From a checkpoint of a small mixture-of-experts model trained on Wikipedia: 224 squared ReLU neurons an expert, 7709 steps.
Below are experts of layer 9 (counted from 0) of a mixture-of-experts language model. Rows are named router (the router's row for the expert), up (a neuron's input weights, with its number) and show model dimensions 0-95. Each number is 128 + 32 x the weight over its row's rms, rounded and kept within 0 to 255. Numbers have three digits each.
Before each expert's rows: "mostly gets" lists some tokens that are sent to it at least half of the time; "gets" lists some tokens that make up at least twice as much of what it gets as of all text. This comes from a sample of Wikipedia text that the model never trained on. Tokens count by the router's weight.

# expert 3
mostly gets: "ation ", "ic ", "\" ", "ical ", "tion ", "ment "
gets: "| ", ", ", "(", ": ", ") ", "; "
router:099191108118162132086120117164128145128128125077126157107150170112087124104138099107095102139110125149130153094105135154107187156144085139174101124135129206111132126161171070132124127136122085072120117126115163071132128174156255088130096139085144176174093159136168117174151125088131145134
up183:060107141128195114124191129084080156139105057094141112157126103075146101111076128162156128122101126116120182166071142141099105112136131114155125173131105135097103149084150124034160119113081113107158134160150155172106129120145175108091145138168116148130119073131141074209125111112151081090
up184:122132124139186134092188199116125152061079150109127157119151167139115125110108064155098122103102173149093123141154137125105153137109130170116165145133116124196059161128104133073141182112097103120181078074102100146093128169089159124133175149136138176151083166139055138104158121086146107173
up185:086139095130130071086089097142136091176135086082158165167067150159130127171101127142141112109065159132150169114064145125122190187160189147159120109164131197166145104123156131095181128162119144131113070184093133115054157123082120157110126103147103120142068107158134110148123145095127131108
up186:123121054104107071136155171174097128138129117126129108193165153121125127138112164100124105113122165117085100080109147124122173130134156093118169106081135073102165127135188104120156115124181106097143179115124150059140204095133104121093108139152130153178062137050144135192121120104195156121
up187:117133059138118112099125084182108108085054081090109126218176115082172083203090085116141141137138085135094107155097144147127149153067062120172130105164129150170157131143148099106153117084143097149167131076131189142156125145116164136101100127134147080130119158152138147101123134120114097171
up188:144105106081182088136114161114157117144126130113142080103085129143128110100121163166137121167059073094155100122055137161124143150119160088133137123158156152111121132170152142112207146126078140097129111148127177159121127188165135102177034128121119128119169119225093103176144107163130162153
up189:183152123157170182153101125109172116076109122175149147115178179102141142167118123187127110141155110123208147075173149120155191127142105108170150100100112161151078117110113072148164119153129058093138133124167108130159145180157156113138131070103186159157108143082182121130141140145087097167
up190:163179169095067086114108132105171186133083125116139197152165067095113131102125119135125122183142096125096067090156085138091151087115094108121141111097085135135131136127143129136166123088079140085120075090100140084081119113072152096090121162141110140111087094093115157169070138185167168148
up191:122164045128157096117110076128135137103110159121184114125072093106094120127159120142126080101145094120117099129159139084204179118119147190120129162137067151136107173083089100144079059157104179141121129158102150111133082174116168111098161137117150162175092176123145130169111152193108096128
up192:112141089110213120158153158113129161112101119115073116135155130109123112190146118179143101166137148181145107092152168146142152146205099128115128103150166150176057068079186112117157159147093108125097104150140165105165128127074156129125108139050148126132110147152211071085106134127114135139
up193:138106144058104116150096141215086096116082118128145099096148059201146101166194139110117122157120128143090088129074065126095182170176125081128128152134132083150118125089076120106155170117146095132103096135172152077117142146101131141106139083146118134161164151184116109158105120087171123104
up194:145126151154102143142084106099162107102155102180109184137125150101160061073149068132112044102090109137151108062154143151140130176161141139166117149126095097112188107120142202132175156145128133190141138130149158128117127165158193125141132164106177054106107130169121134158134194106116137152
up195:145157143142148115123125208133073138104142085146114124189171176099143181160077178197143119100120102108134127062132132133067172119134107178145156179112104141079073130149197099131108089129105095158148139092109139171135120101094110046165137183116148105159110132137179161120128131148147143127
up196:138155113111141092098074169120072100116055123138116127104139159116191219161124105161145141151077134167127115129101104137120142133194087168147048067118112148118105064074120087138067169149162122129127090150100102131114140128100125145122134152084119182115070182162145124150096114147132156141
up197:124104160072141119114132122127089121149108161172088125109129133055133137067101121117101120168099038119123133112124117180075124162136130167147128142140146112144081103131165162074120167112130113082122093059138135131137161097143081059163151126114167129205193077146166097164120071137094113155
up198:153169055133117088163128000095096151123100140102135113116120125148122121175164138138161119093075075161153087161103113123131126154165172124146221088139139100159141088144169158089137129106161105161128086136109146137112118157114130160110090156129111110129104103164176157097107137114128104082
up199:187132184181085094102130163132070144123125072148103102172117150177143156153105126118177122086146188102125158091096155115098130191112160156167174137112092205112128143139128105122073061144100113095148182063122137113102171103084164107144148160110116122095105142165111189138120121164116119130
up200:145173159106159076077153138133144128091172084110200124164074148144144058142157133097188118168105136132116082108134131083095157161060169141151150139109113153110087138119128085166175077147129121095155106104084107050123145132137156149127121088128175165139092131106124138188089108092171151168
up201:102133142164175161088121104162128122192127112118114083146121085139146115115171174073089148197143082110076165153097159135121136193102075095152124104196147070179130157148070085134136121140121132047080103118153150113122097080125136134152097144108128142150153105099158185151120133152159070138
up202:108151107155123103108190145110175081128141119138134158073156158102141129175184067173149128165084154164104141081124152108084141146124189114121076130114153136113141095081142122153153148065060146191157083109142090139102158159135133149172131157104085052165109098107143097116092145171097164094
up203:138192102052087081109107175118156114144171147166109131098171072164130122155135149146096122083112090123085106065124119124079171134136167135159092156163177127158152110167135111134131116159151053109163100124124159107202132156160135144109190108124184100190140165153103142112072127110117144159

# expert 1
mostly gets: "were ", "that ", "which ", "after ", "would ", "had "
gets: "of ", ".", "to ", "in ", "for ", "|"
router:091074120136099081103106160145120108158073138225152125147148154115185110133067179105123121103125114117122198094110117120140167116149126106059195121075088133111113159124113134118105134160113117117147111122087139080140130067107128134124136139129117124129180113086168213165081112145146073069
up151:100070102171124130121097139135095137143075111137150101211124106063133114118113083075183104064119137117124121165124137108124130130103105135080151115182111128089169139131197152088108071166129123189171111108119105139101144166040118115130140156125130097186073126145158146119109102067136175140
up152:169112087136133114067164106080136107108118144159117139089080140134170121073136101085126123084134122142143121096156084157161139121202169141147150108134061094099168125155160156131113080061127085093147082152109143165132159141083143101102148200116114153175121155138152038132118071126178146152
up153:121136045137183144161123109138098114111102164152123169073140137131129098108157138103126088094105113126217167112143081205113119099157158165095118080120099119110102163163119047126160098126124155141165079095065152136145108124080164137160113153115138191123094166168085140151132110097174145100
up154:140159094116175167160135149171074050104134092128158183143168122095124113081095208153148068126052133077145147133129135124150173150129128136091098157143135144167125141161122130105104140155100093106205103164136177126138130132081147189148140090134100146163169155163105136118130099158148064086
up155:101134096072090148101135173146090099164131117150136096079119157120172088173114055126124144157116219119107133126133151136129102173111086123125168127119125042149077190148121120138167091125131101131067116150164172104098178110090118130172111162096142167143188177080084149131163127150111109121
up156:115132174206079108097160180115075112161146169157134113097091127154151140147111179111101134137100084151157142110142079110138185139116105107144137053118064131120077136153107083076151117137151131138147098101096134125118110132051062103097076174119148087139089106121102164131138093155133060085
up157:158030096121108041081113085106120076157106120068167153157127146139154193115133093149143114125127130114138136078111114084134089079115146091060136170160140162159086071095120108142099178136101079100101143098132084133102115148125141108160113128113126151139139046109154145081118113137126127085
up158:162138076163115158167129169137128130167091093118062118154174164121155052092124139079162098122075096134136120115147158167136149143090165104104096128051111164121137146097138138114084159104169154095177064086115130072121128110160138136165078115136119214119105197111125130132102118173115156114
up159:085120062162145072154177072115095148151108148133121090126067062115082163123117104146123144080104095183176180173142134160090112112123128145106144055115164123153136104136154143124124113087123112118174126096126137172153164064082118107095164197107117154147135119104179153144157114134061109090
up160:160065141167096066084095131113122114146113166099137132122115133189089126149129123092084104120180112183155128105124092120147122187142114072168177100095161138133147110088139125082187131166136124071160073111144115169134105069128147082168154099177099108121100107026136159154113116134145099122
up161:095196065095120085073142171127161128114095133139138112154127136095075138149057119166112055129102139108056115092110108108159153185178041146151132100130165094094182128129119107125118121141143094112146137103121090128112092066141138169151104126190168136076149101140108096161132089121113149108
up162:055091071101105137066155207131089104137116123131078129181109041072115067102115176109130121104162144135149129179133146073115174196142102059138114127143156139161105101149128117121115096128115096093157107156118106149120139118140119135088157153140105103110151135149073153123102083186112146088
up163:081104140147160136169110136188105126079100146119152105152137153172166106094110183142102130149093094138195116148176080110172139146161112137151110109142108060148068175161066104158135057166096120130152119056134108131122113080048112101127103171113090093110110145130138152153094116085147135086
up164:099189102089097157149136094146145142178070114092114172117155142071097135135119153106094072102134085154164153125078102139127092132174127125101159133171161094189129144147136157184103197129116100110138106095170177094175138141133100111100124132208104116085139080145134164174150104161134055107
up165:109153143141116131165149151121124083104091119141108169155110159165109218109107186102141065102131170101170162123110109150149162122146155079185060078152103135114108108140132127155080083143100103146137180157141150098130206101069110118044122145116153145156159108161150084104173127087151142129
up166:091147083143160076098163151152113143156104083100091123077158146180098159116191138120119132132122165075185149097135152141141092124113152137057160200150103110161128202094089146112120156100112086124152129140139104118111102127073104148136184150130161129138137097114128208139070080150176138178
up167:073154123120089138144137131131118106194089144169112157090172125165174125123160140150143117126121156092134111094102098102127143116121153059106106102081122153127115114175177083118100144080083044110104062129130196122139144048119167086089072134176168142108087127124167112151143117094134091078
up168:144133137131144075088136128126113153106162087126106138127099138108089200106142136134083137152114090069176164194119162124100164125237122078092144128116158153077089151116164125151135136174156114068160129109126148105128186120091113118115162215119132102152120057124095113105141066125110113110
up169:077182107112115091112097170143101162110021106082111148111157069163080095147110148089126152103168169111101176122124154138142109096170089132140095071130083143109038147072118163132133063110170135118088144132110146090128105124149086126138122125059146128091169121119108110161095129117119145109
up170:129118138189165132118122070210095140152085155117130128155088080118116127090133090132122108163124190113108147098162173116134082160154130040096128162162133102171124118072102136126120165147197102180165129140156115145147162034159131109091153094113101145151120107192100136144153112127153090103
up171:060100118165102048089104150146136149149125142175103190154139056115175170102137169097042155143140146154115075101083144118117090105140204142120177138094142180130120120159136127125133140104099106122211122133199143128145143142129133117168112132140143118137164101146172162151116091119136097083

# expert 2
mostly gets: "^{", "\\", "Coordinates", "sci", "|---|---|---|---", "settl"
gets: "\n", "the ", "- ", ". ", "\n\n", "The "
router:128108190041152195169128173077160157179144103107137122093118105078137124153108116145152176113141137146091096112166160152143109158113135152132125095112136112150161134132094124128125142120133169089049176155103111161186136109170126141103112095125123107137165120113117091084153208097214093081
up23:135169137129171164121089070106133157166114081110161148169086079084173077182118152141131078128101137132113139087182133167157135117149099166173082106123101085192084135140125158145141150118095159094113167105124072153106139160132147132172113101121111072088168103134171158182144111120188197143
up24:121149130155149120136132166168077053108101158132149152150104106168121154139126079097134124127115149117105103137095169170124108152215137132074114125160198073135122117100138177117108214198162108114240143074126129194135114123138150118088116102118127112081111131134145136174127127142139122145
up25:188115110183100108125094183105123138170122123118108172136115156159102125144145094138126158118058141172184183181107140086130152097176128085175153041091140148177133114145148099144179114183110158151106112112119126112051133148149138132092157074105165114095103163096136194108145152101126147155
up26:159096163121147088150058155082152093097095125126116171104091092155123127127115099141139132141084155145204150158082081174114109147090113150129112082135080131162097057092173135129126100083085119117185131122127066164107113151187126153059084179131150175108162165159120155138124130181108139126
up27:083123163099135074118126100134104151131193102159098142127047037123089115146142187098130102081086127132106170165085074137141163076158121119121092104143137114157122116097099165126202110157184156149091139200141095107110128148172103106146133123079158163135166116107152113191121116141134152119
up28:133135111188162104120118192168112184127213086114117076170100222135161145102132164157122096195136180098139125109087133173109141096150130102107110130109146143158124110160160090110135145051140093141111149140195127082074140102137120106129120130187127138155121143137165113175144126090180118113
up29:051153171163155169111169110173130077111085122151127162128045141127131103072145145165119158076112152120110177104133169121169134116132107082113158097107135124111119120154127046116099163155210115130106087152120121093072135124157071109190150149143139177122102143127102211114140119119129135117
up30:068135134071111113145063145144208129108143190134094159118127157110127068160091115107075125079132109144083168105136043115079122151141148150155079167196115154167145077078115148151092135109157101165172136140154114115131169190127117087121156085133145111134119151101105122122148108142087084135
up31:164180076131128112121124124129162172161158139106117082157129162072114088182126125157118115146165124150146201128152187112125107085127140104117167109088122140111121123148189230091178172149111111109147169198199120077151091156128104139153099119110167119159110114140187102153175108133139145121
up32:142143103140048098112148096158070118128102065159153141149066089148114096112133155123129112127143119161093122114122139176161095155163110118122143034157160134144133125142153200126109166160199138128113092194123157138164121163113126139163115110214107159165109096156132173114086105169173100102
up33:172108128150100136101115149126145164143125035146184116195137153124087103108144148104166138089055130096145169175107095090110097151081143090158114116135213133113119164170166129140097085161132128152173138161179142105115196182132086106175129123162114080102103131098164125154162092148111141114
up34:144168167167102101115085123080094131103088124130106140177129148087148140051107125145139084108162099165114202187147109143157110139130124185096162122154171107144122118078053136149200095142117100151175153118096114140086177104116163184165154157107165104132164132096132145134181143144098091174
up35:157053130116153138127111100128146075120164100138151147126170124046174170080126182139118067115133080104066086111164157162094092123153109106162098120097109088166083111053132139154138111126137144117103111139158162157092148109127151112096104086094153143084123146070177194087178119112128147148
up36:115123160180086154091105131137162162129155159163118113091152120112124094109108126112134091153065165148138135160228127097118096167133098100160117123119158107136123160139128141112152136179145095125152115147207084190150183107093178123106118187106079181126206197150176132101134114157150141128
up37:114113087117135095132143108155123126125122113107130124109107108112088119116081120072093121079071123137136133185161135108146081168194153106121093124103175071154086154078147124149182097097135125124103121201152058141119162110178090158144072157100211150123101149115062125161134118150162072081
up38:130186084153088078186148128126135147144083097170136166080137188149128086126115054136095098060093101142137129096106136194117148148171089153103089023072107170150143115131137090135110129182134150104128156134153137078100145160100144106110121102102135115159098142140176126176138165114147137128
up39:191148103118135137115187192124119136152121151094178127066102087187107062136137198110164104159140158171128118125180125121100145164163139099154122156114129133169126157109106195149188140113136066161180117120134140146134110162119157144151096165120119171142152206117076142129111064171146113153
up40:126138137156126122100199140094133218144087139174127150129055148187146149153141079135130132130062168080126157102107123095092133087112082185083162100118077123121126142140105150092132158117158059155118068101150097124107133137122081117143153124186195156113109127079130141083115121096124105172
up41:043158084114088112134095100122130176156172134098142153093111116105131111185141142119084064117164112101088158106092122186102102056142117109119135097121137045193155117140134151174102110115172158136109127070182093070100110116146141131182171150133155160127138152127101156148128133129182172149
up42:147123165167086080144107152142150107159147149187100169087140114098152079116139086142108131062155157087106136114124137152078158131159073149103111182155109135146107107115171132122151173116091098169146096068184117076126124098124144149078137153191178107193208123072078117122105142139123144141
up43:109140116140130053124096164102136139134183093104124152120139118158102102116100099093186113127100118140118095147095158138162043123159060124137165070071101113162104084098158152110138165094112110138160146139124074142085168211189142149099084169167118095108117169114152155143138120096191123163